config = dict(
    n_layer=9,
    d_model=320,
    n_experts=32,
    experts_per_token=2,
    d_expert=192,
    d_shared_expert=0,
    activation='swiglu',
    moe_layers=[0, 1, 2, 3, 4, 5, 6, 7, 8],
    router_score='softmax',
    normalize_top_k=True,
    routed_scale=1.41,
    balance_loss=0.0106,
    balance_bias=False,
    router_cosine_scale=20.0,
    init_std_router=0.0388,
    lr_router=0.000839,
    n_head=10,
    n_kv_head=5,
    head_dim=32,
    vocab_size=4096,
    norm='rmsnorm',
    norm_place='pre',
    norm_eps=1e-06,
    positions='rope',
    rope_base=10000.0,
    rope_fraction=1.0,
    qk_norm=False,
    attn_scale=0.177,
    tie_embeddings=False,
    parallel_block=False,
    init='uniform',
    init_std_qkv=0.023,
    init_std_o=0.0,
    init_std_up=0.023,
    init_std_down=0.0,
    optimizer='muon_variant',
    lr=0.00881,
    lr_mult_o=4.0,
    lr_mult_down=0.7,
    beta1=0.93,
    lr_head=0.0121,
    grad_clip=2.0,
    warmup_steps=200,
    schedule='wsd',
    decay_fraction=0.658,
    decay_shape='linear',
    final_lr_fraction=0.1,
    batch_tokens=262144,
    seq_len=1024,
    doc_mask=True,
    train_tokens=1052000000,
    steps=4014,
    dataset='wikipedia_en',
)
Below are experts of layer 5 (counted from 0) of a mixture-of-experts language model. Rows are named router (the router's row for the expert), down (a neuron's output weights, with its number) and show model dimensions 160-319. Each number is 200 + 20 x the weight over its row's rms, rounded and kept within 0 to 999.
Before each expert's rows: a language model's description of what the expert responds to. This comes from a sample of Wikipedia text that the model never trained on.

# expert 26
What it handles: Sentence-ending periods, line breaks and paragraph breaks, plus clause-linking words such as when, after, while, because, by, as.
router,178,205,196,241,201,203,190,198,246,197,181,220,219,210,215,153,217,224,198,213,157,240,208,198,235,206,201,236,188,235,182,183,196,163,237,181,172,180,205,218,155,194,216,158,200,234,186,187,166,185,210,212,220,210,221,206,193,202,227,198,220,215,189,206,192,153,181,217,188,202,161,214,219,179,205,199,177,216,214,184,211,213,229,237,182,200,204,213,179,200,207,244,215,166,178,186,218,182,188,218,222,196,200,190,194,212,202,196,180,167,202,192,221,231,237,177,184,203,163,207,215,212,179,215,193,194,169,229,238,200,203,149,181,197,167,197,184,192,221,237,216,209,205,225,185,177,196,220,181,223,163,228,184,186,188,213,215,211,167,175
down0,214,223,182,217,180,197,174,200,215,212,210,213,180,198,205,202,178,216,149,202,208,205,206,210,178,229,228,185,196,218,189,201,208,219,199,224,174,200,181,182,204,209,200,204,210,211,218,181,222,239,214,237,180,200,214,170,170,199,203,237,209,192,182,176,199,206,201,209,216,207,214,205,182,209,199,184,173,206,190,202,199,241,216,213,204,174,205,188,175,244,196,204,210,183,179,226,210,167,181,201,195,265,216,213,228,176,188,222,223,226,201,209,220,206,211,225,246,233,179,207,245,212,157,178,214,226,183,206,185,170,210,208,220,165,210,221,205,194,180,198,208,191,192,220,214,200,246,182,185,183,185,186,211,174,205,187,199,177,218,186
down1,195,205,198,226,230,200,246,229,196,163,204,173,191,224,227,208,208,167,221,180,171,225,165,189,230,176,183,198,209,187,214,199,168,222,181,184,216,197,209,218,166,206,223,217,166,199,211,173,214,193,197,221,193,210,198,152,204,211,237,208,199,203,210,191,205,194,233,214,206,188,169,201,213,182,204,220,230,204,194,177,234,196,172,231,203,191,183,216,171,166,216,188,193,229,183,166,191,208,171,193,211,205,194,191,190,186,233,198,173,215,207,185,224,215,189,234,164,212,241,213,231,191,220,192,149,179,203,209,214,196,198,193,205,222,207,183,184,222,202,188,191,187,200,228,185,183,212,188,190,193,208,196,161,197,214,214,200,202,190,204
down2,219,201,201,174,229,237,191,185,214,214,206,205,210,173,172,205,208,211,206,232,213,210,213,210,194,222,187,210,176,167,203,220,163,195,204,172,184,200,199,180,199,216,233,215,182,239,222,222,216,206,239,208,221,155,222,195,225,228,192,188,226,228,210,196,199,134,202,226,218,208,187,173,190,172,201,211,188,215,204,192,186,190,193,220,216,191,196,152,200,206,198,175,182,218,195,167,184,174,218,177,194,223,173,149,190,226,192,184,179,236,213,169,164,160,197,222,205,190,186,218,172,191,214,213,200,194,194,185,190,217,215,170,171,211,198,212,217,191,222,206,230,186,193,242,222,187,208,211,210,188,185,198,181,198,228,192,161,182,234,164
down3,221,203,189,186,181,199,202,177,219,204,194,204,177,158,199,215,199,202,230,205,241,210,207,179,203,181,175,197,223,236,199,196,218,200,201,195,160,178,190,227,231,196,200,199,213,208,168,205,207,189,192,186,202,191,215,194,219,183,240,214,207,185,215,194,197,217,193,172,156,205,202,186,200,215,191,204,186,167,201,206,196,217,204,203,164,216,219,227,207,196,197,191,207,188,198,192,211,186,220,206,194,178,151,167,220,152,197,244,205,194,244,187,196,222,219,184,183,198,213,190,195,198,188,201,202,245,182,217,146,211,159,209,222,202,186,183,191,205,227,225,204,177,225,177,207,213,183,188,205,209,172,210,186,220,165,148,172,202,168,183
down4,222,168,220,226,236,212,195,206,135,196,222,217,211,227,202,229,209,212,193,213,146,173,229,182,186,183,208,203,193,207,166,218,229,215,152,207,173,182,228,225,186,205,177,217,184,215,224,159,190,176,182,181,173,230,217,163,235,200,203,186,175,164,218,204,211,197,193,222,209,210,179,182,174,182,199,205,182,197,201,195,165,179,211,220,228,235,210,204,184,205,208,180,182,212,227,196,224,232,215,168,219,202,209,210,212,218,198,200,197,211,189,164,196,214,220,213,191,226,179,175,174,172,189,209,198,191,206,207,208,186,183,182,177,172,217,195,199,203,184,226,197,178,210,178,178,171,239,200,179,217,191,198,201,232,216,229,237,212,205,182
down5,190,187,163,209,236,190,211,169,207,202,192,197,196,203,214,197,193,216,188,177,207,191,252,205,188,202,189,230,208,236,180,191,198,181,167,221,201,233,211,196,214,216,192,151,213,192,202,206,220,223,208,235,193,203,194,195,169,210,194,198,225,217,189,169,212,224,164,190,202,240,191,197,192,197,205,212,207,188,209,177,176,178,203,193,191,198,171,150,193,210,188,211,221,181,175,237,165,189,199,224,159,202,211,197,200,194,176,161,187,204,207,181,213,203,191,220,190,193,205,212,198,158,224,207,224,182,174,211,216,222,194,212,191,203,218,185,192,170,191,238,229,245,197,179,169,218,179,207,176,214,195,200,187,230,234,181,182,224,162,228
down6,170,174,156,232,164,179,192,185,200,176,190,194,191,198,178,195,216,205,166,188,201,206,193,201,199,214,214,193,191,177,213,179,215,198,159,201,185,186,206,189,256,238,177,202,245,221,195,198,166,229,186,212,186,210,213,176,192,202,195,202,198,243,213,198,191,173,156,227,179,161,191,197,188,188,209,223,177,196,201,233,184,204,176,175,180,211,230,185,197,154,208,195,198,169,170,199,210,210,160,209,228,240,205,193,201,208,200,220,185,224,237,234,200,217,185,206,191,217,181,188,225,177,178,186,187,190,193,212,206,216,210,212,211,216,182,216,187,202,206,211,177,179,186,211,214,176,186,203,208,211,216,182,197,162,186,166,208,172,204,155
down7,207,222,196,193,213,207,231,205,176,198,225,194,203,226,213,170,176,183,200,183,191,187,219,200,221,169,214,212,195,198,213,232,141,196,203,181,170,224,200,197,169,178,189,199,211,165,237,213,201,171,178,186,210,207,195,184,186,211,184,224,186,192,198,172,169,174,183,197,209,227,190,176,211,166,204,225,182,184,180,193,192,195,204,210,221,183,210,192,207,212,184,180,203,217,229,199,195,215,195,208,193,208,179,194,210,202,176,186,209,217,199,168,190,179,176,195,204,179,178,213,202,199,192,165,186,184,214,198,164,176,222,197,212,218,208,230,219,189,184,205,234,211,195,202,170,236,219,208,202,244,224,215,196,181,196,213,209,219,206,229
down8,183,175,202,207,176,197,184,190,199,221,213,197,194,224,216,197,210,240,183,246,202,215,190,205,198,192,197,179,207,173,158,180,197,199,231,204,249,235,211,178,158,244,230,211,195,209,181,249,211,211,208,185,193,221,197,205,206,230,170,196,205,189,184,200,220,199,211,176,217,169,188,222,191,223,169,240,227,214,173,199,218,189,186,219,226,180,215,199,209,194,204,202,208,188,192,194,210,218,212,195,211,199,209,207,167,186,213,191,202,154,213,193,209,191,207,189,225,214,187,219,188,185,185,204,211,205,218,191,220,218,194,182,202,224,215,185,195,180,208,224,179,237,208,179,204,217,198,184,214,246,193,179,181,188,218,167,202,219,167,196
down9,213,188,218,195,195,175,164,221,215,200,219,215,226,162,156,196,231,243,214,201,194,187,177,180,175,178,184,221,207,207,167,211,215,236,187,167,215,238,187,200,166,194,189,227,221,189,170,182,190,174,187,171,221,223,185,187,224,194,195,217,196,190,241,186,184,152,188,222,217,196,189,166,186,235,156,214,190,183,181,196,194,203,245,199,162,209,217,189,187,185,173,201,175,197,201,213,199,192,224,195,206,196,175,198,197,213,153,216,189,185,207,212,185,217,211,158,211,200,178,217,239,178,208,236,187,210,179,205,228,207,195,178,187,200,219,203,160,208,200,201,208,191,225,243,189,224,206,226,211,199,183,178,166,229,219,203,211,223,240,194
down10,228,215,211,216,196,204,201,175,230,191,209,208,176,187,216,198,209,217,177,260,209,211,215,178,181,210,232,159,181,203,144,186,215,201,200,186,184,213,190,157,195,230,231,197,223,194,192,186,194,193,210,216,228,190,180,223,215,219,176,205,192,225,206,181,242,210,193,188,194,232,221,195,219,194,176,203,227,159,218,215,212,201,196,210,186,206,181,173,191,217,175,209,230,179,205,218,170,184,202,198,203,238,209,192,174,201,208,212,199,188,204,215,235,214,207,204,179,187,246,201,187,145,202,178,199,190,179,176,216,201,187,202,153,173,217,194,189,197,233,205,206,191,216,214,231,219,197,218,183,203,174,187,197,213,188,186,229,215,187,184
down11,223,223,219,169,206,189,217,193,210,206,178,203,209,170,200,184,168,199,161,230,220,177,210,206,198,187,177,243,238,226,215,209,192,209,196,225,220,238,208,126,208,224,198,234,231,203,225,197,219,214,198,191,176,224,216,224,206,208,207,189,173,194,197,187,180,190,163,210,202,206,200,174,204,214,194,199,168,168,216,213,220,208,176,177,180,207,216,223,186,179,182,192,208,203,212,200,188,183,193,215,193,193,188,155,225,197,203,193,202,201,201,168,179,201,193,196,237,180,194,184,210,171,164,188,184,189,203,229,162,201,198,202,197,192,177,198,199,192,244,209,208,220,219,220,177,203,199,186,203,239,193,173,168,202,210,197,205,197,213,193
down12,196,200,182,200,230,225,210,205,206,224,202,220,206,171,197,211,206,198,211,198,255,225,197,187,181,188,185,219,216,224,206,168,213,191,238,225,200,171,192,224,199,219,220,170,190,159,176,199,172,201,204,161,220,218,192,182,190,214,171,178,215,224,202,194,208,199,171,176,192,191,186,222,233,220,203,205,198,147,219,225,162,228,189,213,185,173,207,167,234,206,190,200,204,225,166,212,204,186,192,243,194,207,199,171,165,194,191,195,214,197,185,209,176,186,207,192,199,197,186,196,250,207,221,159,212,201,230,205,165,194,221,170,215,194,160,164,175,222,175,198,192,186,172,175,169,176,166,199,195,193,205,227,187,207,217,213,164,201,213,222
down13,212,204,220,182,206,219,175,189,191,202,226,193,198,205,187,206,208,217,212,213,220,194,185,206,201,203,187,216,204,222,218,180,206,203,184,220,198,185,219,208,170,199,206,229,203,217,216,205,215,205,208,184,199,193,185,195,224,202,221,193,237,184,182,187,224,183,204,212,198,212,190,215,222,230,221,205,199,191,208,194,203,199,176,210,218,188,208,186,171,215,193,214,181,215,227,224,222,195,185,204,199,195,182,180,228,188,232,162,203,225,181,218,232,178,216,214,224,202,201,206,241,152,199,206,178,204,187,225,240,213,205,217,182,192,155,196,190,206,197,189,198,194,218,187,183,195,199,195,206,167,198,215,204,166,179,224,234,216,223,214
down14,180,222,157,212,216,183,180,227,177,193,187,203,183,167,226,202,220,175,214,203,199,208,177,222,196,196,208,192,195,183,202,173,190,197,175,195,219,228,197,208,179,220,185,201,245,205,158,184,200,206,218,186,196,165,215,202,153,164,214,170,198,200,172,174,209,156,186,178,186,204,198,211,193,209,221,200,175,171,182,198,194,259,204,169,183,173,196,182,174,196,226,236,175,187,243,186,193,202,202,203,224,162,178,158,202,143,193,205,211,186,210,201,209,199,174,160,189,188,200,179,222,238,194,182,220,224,189,229,206,231,226,237,210,204,172,229,185,195,182,220,190,206,233,247,206,194,200,191,178,217,201,196,192,199,213,172,202,233,198,189
down15,182,186,192,200,201,193,179,182,209,164,191,227,209,205,203,208,205,206,155,210,192,180,253,183,208,203,213,196,201,221,198,208,172,210,176,202,187,220,211,173,148,163,153,225,190,229,206,187,235,210,241,196,172,189,191,175,201,184,206,204,221,192,199,207,166,197,168,236,212,179,193,184,214,205,209,209,157,220,207,249,196,168,215,220,210,213,200,222,180,196,226,183,220,197,225,193,218,231,212,207,174,213,217,155,239,216,202,213,178,183,259,210,177,202,222,190,197,221,176,234,187,175,179,235,179,206,225,213,186,201,215,227,191,199,209,195,233,210,208,204,195,213,178,199,218,244,214,169,201,178,197,235,231,229,203,229,214,217,180,207
down16,200,207,203,165,163,185,194,204,188,195,184,192,183,160,232,198,143,186,203,200,213,217,219,238,203,218,176,166,198,180,165,209,249,201,190,192,195,122,239,161,211,199,195,213,205,214,187,203,196,193,220,194,204,202,194,183,237,209,208,173,188,193,250,220,208,219,186,211,244,204,192,187,184,148,198,196,177,177,178,202,224,214,198,197,206,191,206,202,185,182,215,192,193,167,205,188,180,187,201,204,209,229,191,176,188,218,211,216,240,205,195,160,190,199,215,194,195,211,200,203,169,186,173,221,208,176,193,213,248,208,220,194,206,190,183,156,211,196,237,181,179,195,206,241,191,213,233,231,205,199,254,198,186,187,189,211,206,169,176,191
down17,208,209,210,202,191,174,226,206,191,180,189,187,202,201,242,223,185,218,216,225,156,175,229,211,201,219,190,170,226,202,188,192,182,179,196,204,200,223,239,199,179,200,140,204,224,198,193,181,233,221,242,213,171,215,161,198,206,187,233,203,171,168,206,224,215,208,212,180,202,215,239,200,207,212,198,230,194,224,199,191,227,195,196,175,186,181,209,191,157,221,152,205,193,167,199,177,204,193,206,195,252,213,226,221,166,205,218,176,209,183,200,231,198,231,194,206,218,206,201,159,225,155,184,182,221,214,213,177,226,170,166,188,194,172,220,225,199,216,222,218,214,190,202,188,189,208,183,162,183,200,224,197,213,210,156,199,224,189,206,186
down18,175,200,196,172,214,181,233,196,186,195,175,218,222,218,202,161,181,226,194,172,188,177,237,201,195,221,197,186,187,171,197,212,195,189,184,184,222,200,184,157,207,195,220,206,216,202,181,207,191,179,222,180,255,201,209,219,184,207,176,189,217,202,202,178,191,177,245,191,198,205,209,218,194,199,209,218,202,197,205,206,192,177,214,197,195,179,193,188,199,201,158,182,187,193,168,194,225,198,188,200,196,232,223,195,227,199,224,249,219,168,161,226,195,186,167,194,232,185,225,156,173,193,198,160,223,145,213,204,198,182,175,182,215,174,214,209,186,201,175,167,198,187,191,218,208,230,206,211,170,199,178,211,181,210,204,198,198,198,227,186
down19,208,192,212,213,215,171,175,211,220,178,185,181,224,196,181,199,218,191,184,212,214,186,158,185,191,206,200,214,197,179,178,183,223,216,205,210,215,171,188,194,198,211,178,188,222,189,185,153,189,205,176,187,217,209,214,203,155,206,218,206,248,228,184,188,202,234,201,187,207,201,186,185,199,186,203,211,215,176,200,175,254,224,188,168,199,178,161,189,165,172,168,182,199,180,144,215,205,235,187,222,161,221,216,207,203,229,187,176,194,165,213,194,205,198,207,211,207,194,202,207,172,177,175,222,187,176,181,191,223,214,178,200,203,217,199,180,209,172,195,221,231,210,229,214,165,214,183,178,213,206,183,218,169,200,206,198,215,202,179,234
down20,205,197,200,222,243,206,147,211,193,216,217,219,183,234,196,197,201,193,214,210,189,178,204,163,166,191,244,159,218,232,192,209,191,200,206,199,213,216,187,179,181,193,191,203,183,207,208,167,209,219,170,211,176,188,222,183,209,199,207,169,191,216,194,182,168,199,199,218,190,199,231,207,189,244,162,199,170,211,215,203,214,199,202,211,164,220,228,215,185,182,177,199,200,244,209,222,216,219,217,211,219,226,208,187,183,218,204,229,196,189,226,196,211,236,196,188,189,242,240,187,173,186,173,195,170,174,187,207,215,214,224,223,176,192,205,180,208,196,188,180,179,186,224,193,208,209,163,179,207,177,240,201,182,177,192,200,193,218,208,239
down21,203,197,191,188,187,225,191,229,202,190,217,192,195,194,206,208,227,177,194,207,188,202,205,186,233,215,180,183,225,205,182,231,219,202,193,225,222,226,155,235,161,233,206,212,201,197,210,211,211,191,221,170,211,179,178,254,192,199,192,167,172,173,211,186,214,226,205,222,202,210,206,183,187,169,209,156,214,196,176,194,195,185,212,171,218,193,188,215,225,209,203,182,212,185,154,198,179,223,193,220,225,236,198,153,212,212,193,178,203,229,190,162,197,230,217,184,181,197,216,210,212,184,241,189,222,197,178,168,238,201,185,191,196,223,207,229,220,206,183,204,239,206,181,221,181,183,201,164,218,166,214,185,203,165,232,193,185,185,218,168
down22,200,197,211,178,200,196,199,206,202,205,201,256,186,189,204,196,190,235,209,201,206,239,192,231,165,179,193,185,189,219,219,183,211,201,229,203,190,216,201,210,236,174,216,196,199,181,230,217,217,242,193,227,185,186,184,210,184,168,222,200,225,204,186,192,181,251,202,201,225,176,185,200,213,177,215,181,226,197,155,222,172,202,176,218,196,191,235,188,218,217,176,213,212,199,191,176,206,190,213,199,214,224,229,214,223,227,204,229,205,205,208,175,197,204,198,216,200,203,216,196,189,204,191,226,155,228,171,209,251,214,197,206,203,209,196,170,185,233,175,225,171,192,187,199,179,192,202,227,185,178,188,160,233,206,158,206,180,198,179,184
down23,186,164,200,193,249,232,179,209,201,167,221,188,210,194,212,182,167,194,196,205,159,205,195,186,193,229,172,200,243,193,200,193,224,198,181,185,207,173,213,192,227,226,256,214,214,185,190,199,194,208,193,212,229,187,187,201,193,221,195,202,193,217,194,217,217,194,175,192,171,211,197,190,191,223,201,174,211,194,208,187,191,195,152,166,184,193,217,202,194,173,199,204,192,228,219,180,176,219,226,197,193,186,225,211,186,203,166,182,191,197,216,196,205,227,190,212,221,227,205,209,180,170,208,192,185,204,191,207,198,203,176,216,193,204,176,194,186,177,183,184,154,198,222,205,178,189,194,183,209,211,257,193,163,168,170,189,185,163,178,214
down24,211,232,216,191,173,211,181,191,220,178,181,186,215,200,218,188,203,198,214,233,189,217,219,201,197,186,201,209,197,197,199,200,204,217,213,185,228,167,206,144,212,222,200,194,213,182,237,175,237,211,225,182,141,210,199,251,189,216,183,203,226,240,217,182,189,180,213,190,180,167,201,229,185,185,195,210,205,202,177,161,161,198,238,223,192,203,209,175,213,214,152,209,212,191,197,196,189,230,182,178,187,209,217,190,206,184,201,227,213,238,179,209,229,200,179,174,211,207,199,201,243,176,187,213,195,197,227,223,196,164,207,192,207,187,210,222,159,205,214,194,188,183,161,207,213,218,205,184,252,185,188,208,189,208,202,231,175,194,227,194
down25,215,216,190,191,171,202,196,198,222,194,161,200,198,225,188,229,209,220,208,193,226,218,184,191,205,187,189,202,204,181,177,211,224,232,171,185,177,164,246,216,154,195,216,197,203,214,190,183,197,192,203,184,193,242,207,199,255,209,185,178,200,181,188,223,193,197,189,230,171,247,192,201,175,222,212,231,202,204,161,204,163,182,199,215,168,177,179,179,190,220,177,171,211,226,210,200,217,179,200,217,218,250,191,195,183,185,187,190,195,190,224,208,195,249,202,182,192,155,216,195,187,194,183,213,189,209,204,196,202,184,174,184,177,199,172,218,179,182,214,213,230,200,239,215,207,215,174,195,206,201,221,214,160,196,145,220,211,179,200,209
down26,200,194,173,213,195,171,212,173,193,227,197,218,210,197,198,222,220,219,197,204,174,175,208,198,188,190,212,199,222,157,203,223,188,196,165,192,217,241,212,213,176,178,173,223,218,173,181,196,211,173,217,192,174,213,182,175,186,178,171,197,213,219,194,230,204,227,227,212,212,196,195,214,203,194,173,205,192,165,197,211,219,172,205,186,177,205,196,159,201,192,213,187,223,205,199,222,192,212,162,223,205,216,182,179,185,196,157,176,207,166,201,175,184,144,213,171,185,195,178,193,193,208,180,216,196,208,184,239,238,205,193,190,225,202,189,167,205,219,195,205,188,201,203,217,231,197,190,173,194,200,213,175,184,176,206,207,186,214,213,203
down27,172,195,175,215,221,183,215,178,218,164,209,237,248,211,181,199,178,183,222,212,202,242,227,216,193,192,212,212,190,212,220,217,210,231,235,195,207,198,187,208,224,165,208,182,233,222,201,212,195,184,195,196,235,155,196,154,196,223,160,206,224,224,190,190,215,171,203,224,182,224,178,192,201,194,226,224,223,186,214,208,225,185,217,161,184,186,199,202,186,204,183,170,189,198,212,210,222,176,208,178,154,189,229,187,186,174,213,191,186,236,192,214,196,174,184,198,226,185,215,203,203,188,204,182,165,223,196,233,195,162,184,189,182,183,215,188,236,201,230,198,248,185,209,222,206,217,222,208,156,188,227,186,222,220,230,231,194,197,202,197
down28,220,182,192,191,224,188,192,182,205,226,221,201,163,220,193,216,235,219,233,202,196,208,205,207,170,215,245,180,194,209,227,201,190,217,207,177,211,215,184,223,215,205,150,204,166,164,215,202,188,196,184,182,207,221,183,230,183,182,190,176,181,199,190,200,197,223,186,213,183,205,175,218,204,211,189,156,172,208,213,226,229,200,194,193,206,213,242,147,221,196,204,223,234,199,201,187,223,210,182,201,197,142,227,199,186,177,212,240,185,185,176,182,227,211,201,200,202,225,173,192,225,217,194,186,190,179,220,199,217,186,231,205,181,207,201,198,179,166,205,218,226,206,176,196,204,184,178,185,220,195,159,192,215,185,207,211,211,205,200,227
down29,186,225,207,233,199,213,191,194,224,161,234,203,201,169,181,173,203,145,219,174,217,203,194,192,208,194,197,215,195,210,196,182,209,195,222,192,192,209,194,177,196,209,165,203,199,181,225,211,205,228,171,183,218,217,210,184,194,211,185,195,191,169,222,176,176,185,190,184,195,197,181,173,188,222,216,203,183,199,173,184,199,210,161,168,229,199,186,211,194,191,191,187,188,199,220,189,208,162,211,195,212,200,172,184,179,179,178,228,218,206,205,201,180,198,203,192,188,202,187,186,217,213,216,207,175,178,201,195,183,219,198,206,234,218,241,209,237,191,213,181,211,198,178,178,187,210,181,206,262,190,217,190,175,220,201,153,186,221,162,177
down30,198,173,221,176,166,203,200,225,213,194,182,194,191,176,202,192,202,227,202,201,223,191,222,220,216,173,168,207,168,209,179,213,203,230,181,218,203,245,219,182,206,203,183,175,155,183,199,213,246,211,198,230,213,194,222,187,231,196,235,180,198,204,213,161,176,215,159,203,209,207,208,194,190,190,204,229,220,229,219,195,221,173,200,217,194,206,170,205,215,221,216,214,195,204,213,197,231,198,216,188,199,210,193,192,213,189,204,199,180,230,182,192,197,165,216,211,216,214,204,178,185,199,205,199,230,190,166,170,172,145,194,223,250,240,164,221,185,223,200,183,159,193,216,154,205,222,220,192,194,193,206,193,216,235,215,207,197,209,198,219
down31,249,205,181,217,224,194,197,208,180,239,192,202,226,215,183,208,223,225,172,221,191,217,173,191,197,208,171,179,194,182,193,197,197,195,189,193,226,191,204,176,200,213,206,210,246,196,213,227,194,183,175,203,204,232,194,223,176,179,222,215,173,201,224,232,215,167,215,229,216,210,187,181,205,263,176,149,145,228,222,228,175,205,229,196,204,201,217,200,199,208,206,210,188,184,193,238,217,188,157,169,183,169,206,209,228,192,176,199,194,208,171,204,200,214,215,213,203,203,208,214,213,186,219,208,168,208,175,184,232,197,177,199,202,223,191,195,219,179,197,224,185,175,196,239,162,221,182,176,160,212,168,179,195,239,188,175,211,218,167,184
down32,185,210,225,199,182,182,196,212,220,194,184,201,184,200,233,185,240,161,235,227,200,229,217,194,248,227,219,216,179,228,211,192,195,203,190,217,190,251,198,222,188,193,204,223,229,207,217,174,204,196,203,206,184,182,205,215,190,172,161,213,205,204,206,171,179,219,187,194,204,200,184,155,201,200,207,221,196,214,202,215,186,223,195,204,205,198,190,157,200,160,213,248,159,197,244,198,229,186,192,215,179,193,220,205,168,210,190,180,188,190,189,201,206,177,233,175,180,179,214,220,175,243,209,210,193,171,217,228,239,209,202,191,206,203,232,203,168,194,194,222,178,189,168,202,212,207,194,236,201,211,184,187,195,234,180,214,227,189,201,172
down33,173,218,170,205,193,179,172,233,171,178,224,195,209,234,190,195,228,208,202,207,190,208,191,207,207,207,212,193,241,170,216,221,185,225,221,198,170,210,186,209,202,203,184,188,198,221,189,154,177,225,194,215,194,183,192,189,177,184,197,198,186,220,192,225,210,204,203,210,187,234,199,177,216,251,190,181,176,209,221,199,170,196,183,189,211,197,230,197,195,207,179,223,205,192,196,209,207,180,203,227,214,201,141,200,196,214,213,198,254,184,148,184,170,227,233,187,206,193,168,186,223,223,211,201,192,196,163,204,177,204,229,172,227,204,217,195,221,209,182,220,173,159,160,217,187,199,172,183,161,176,180,229,192,168,206,215,214,183,159,200
down34,215,213,201,181,183,214,209,241,165,246,182,207,161,220,205,191,227,190,229,217,209,215,190,210,206,172,199,189,210,159,242,135,179,215,213,184,197,173,199,196,170,178,238,202,214,216,228,212,205,209,165,191,227,158,203,209,204,221,224,204,192,191,211,235,212,230,194,190,222,215,185,181,198,197,219,172,191,221,195,182,180,159,208,207,204,211,222,174,230,217,214,181,213,206,186,226,220,206,192,198,180,192,228,171,180,150,223,185,181,182,188,181,197,251,189,236,178,207,195,211,213,210,203,194,192,201,179,224,226,211,191,215,181,223,216,180,232,194,218,216,221,203,212,204,207,199,188,214,181,234,210,192,205,213,185,206,218,180,177,207
down35,199,203,210,182,181,188,203,197,223,226,222,196,216,199,186,209,216,182,223,216,191,183,181,152,190,204,230,226,200,202,201,197,205,204,205,191,202,206,177,185,212,179,228,192,189,227,231,202,157,216,207,193,199,222,207,190,217,211,218,166,154,172,205,207,188,184,215,242,225,193,168,185,197,183,222,172,198,157,160,225,194,191,194,207,224,226,180,213,227,190,220,207,226,198,186,196,198,198,200,198,235,203,226,163,205,192,166,218,159,154,206,224,196,220,179,193,224,188,167,198,215,217,218,213,214,222,224,197,204,211,190,211,200,181,192,184,208,212,166,220,194,229,221,196,170,186,204,217,225,243,183,211,202,240,211,231,208,201,190,197
down36,191,198,154,209,223,194,226,194,241,220,197,210,222,228,175,202,213,248,215,186,213,203,218,170,191,203,180,239,168,180,201,205,190,185,223,201,182,227,181,202,202,229,240,219,223,227,198,170,196,215,225,189,217,212,187,195,166,223,230,191,178,183,227,245,213,213,228,200,183,217,197,223,222,241,224,145,194,182,199,235,201,192,205,190,193,224,209,215,207,200,194,207,186,201,204,183,234,189,153,240,209,188,214,206,211,182,225,225,211,170,180,186,189,197,194,211,164,193,153,201,149,202,228,203,228,216,218,202,195,196,219,185,163,196,184,223,200,210,192,184,174,189,219,214,224,195,200,200,204,175,186,207,196,184,188,184,192,222,227,230
down37,220,204,178,226,202,201,228,180,179,246,195,197,204,173,183,192,193,202,201,167,230,216,194,197,220,199,205,173,155,236,203,184,179,238,198,204,194,190,192,219,235,254,173,191,205,185,180,210,189,216,185,197,209,198,178,210,177,162,208,192,184,205,237,195,199,194,191,208,200,211,223,204,195,222,210,178,159,199,209,191,209,188,204,184,211,204,197,182,170,205,215,185,263,183,200,203,223,205,192,199,219,206,216,201,209,231,191,198,212,214,196,230,215,193,215,226,182,205,194,220,195,166,190,202,173,199,210,193,202,212,204,228,209,207,205,197,208,190,208,205,237,213,219,203,172,217,233,199,165,205,203,202,192,229,184,210,210,179,198,178
down38,188,205,219,203,192,219,192,157,199,201,229,191,206,209,179,210,260,199,209,186,234,186,223,168,194,183,231,223,200,183,218,222,182,218,245,213,162,212,199,221,190,206,204,169,159,196,222,194,210,224,210,200,189,203,198,236,182,171,217,225,199,222,220,187,224,229,206,196,184,196,202,205,193,201,216,227,210,197,176,174,202,175,189,221,233,191,198,206,263,193,169,202,206,193,171,169,230,168,170,190,219,180,189,232,157,215,191,231,213,167,182,213,232,185,183,217,227,154,200,226,211,198,213,208,212,195,209,207,198,200,190,187,195,213,185,224,206,200,197,194,201,209,201,218,201,182,202,178,191,177,202,204,246,201,214,170,190,201,196,183
down39,179,223,192,212,202,232,229,197,218,198,205,161,213,238,186,220,177,231,197,181,209,214,218,213,201,224,222,212,191,218,167,205,202,226,164,231,178,213,199,203,241,184,183,184,177,189,222,193,210,194,192,191,231,211,216,188,198,215,184,176,182,166,196,227,191,168,185,193,232,183,198,176,167,171,189,165,201,206,203,192,197,208,186,254,193,169,197,179,182,169,212,194,209,217,176,227,194,179,218,210,212,184,184,185,233,200,197,215,207,194,170,162,203,197,215,199,207,225,230,194,192,224,249,193,197,185,183,212,212,166,198,183,216,163,160,214,174,199,193,210,182,202,226,208,229,197,196,217,222,189,207,212,165,211,162,233,206,180,193,224
down40,197,183,209,220,172,211,219,204,204,215,212,204,207,185,202,236,188,186,241,234,175,200,221,189,206,177,174,214,186,189,181,184,222,191,209,240,179,172,202,176,220,195,260,166,179,196,219,199,168,215,187,217,199,210,199,208,195,197,194,213,185,201,207,211,179,192,181,200,235,238,241,204,209,187,220,221,186,187,202,235,195,201,199,204,218,206,204,195,174,208,186,221,180,192,241,213,217,192,150,200,189,203,176,189,217,214,207,220,191,171,177,189,203,195,200,193,185,239,194,194,201,213,197,225,202,187,219,226,184,218,229,214,220,196,215,202,226,204,179,204,200,197,184,178,187,175,230,217,168,181,193,196,233,215,241,200,193,205,222,216
down41,205,224,227,184,191,217,182,202,193,201,207,201,199,223,190,179,223,239,245,205,213,217,176,167,199,187,195,195,174,195,195,191,181,218,222,191,169,209,211,190,206,230,216,211,203,173,194,206,244,236,184,201,218,198,194,209,215,194,220,202,202,207,222,200,206,208,203,201,192,206,245,213,195,193,202,171,228,174,220,192,160,192,226,185,204,164,210,213,181,210,221,152,201,169,213,223,191,209,223,187,210,187,189,226,202,231,178,204,211,226,208,205,190,188,220,188,180,223,178,214,195,221,252,184,181,209,200,182,205,219,192,240,157,243,172,210,216,221,230,206,228,183,218,205,195,201,208,228,211,197,237,204,196,220,171,186,186,213,229,239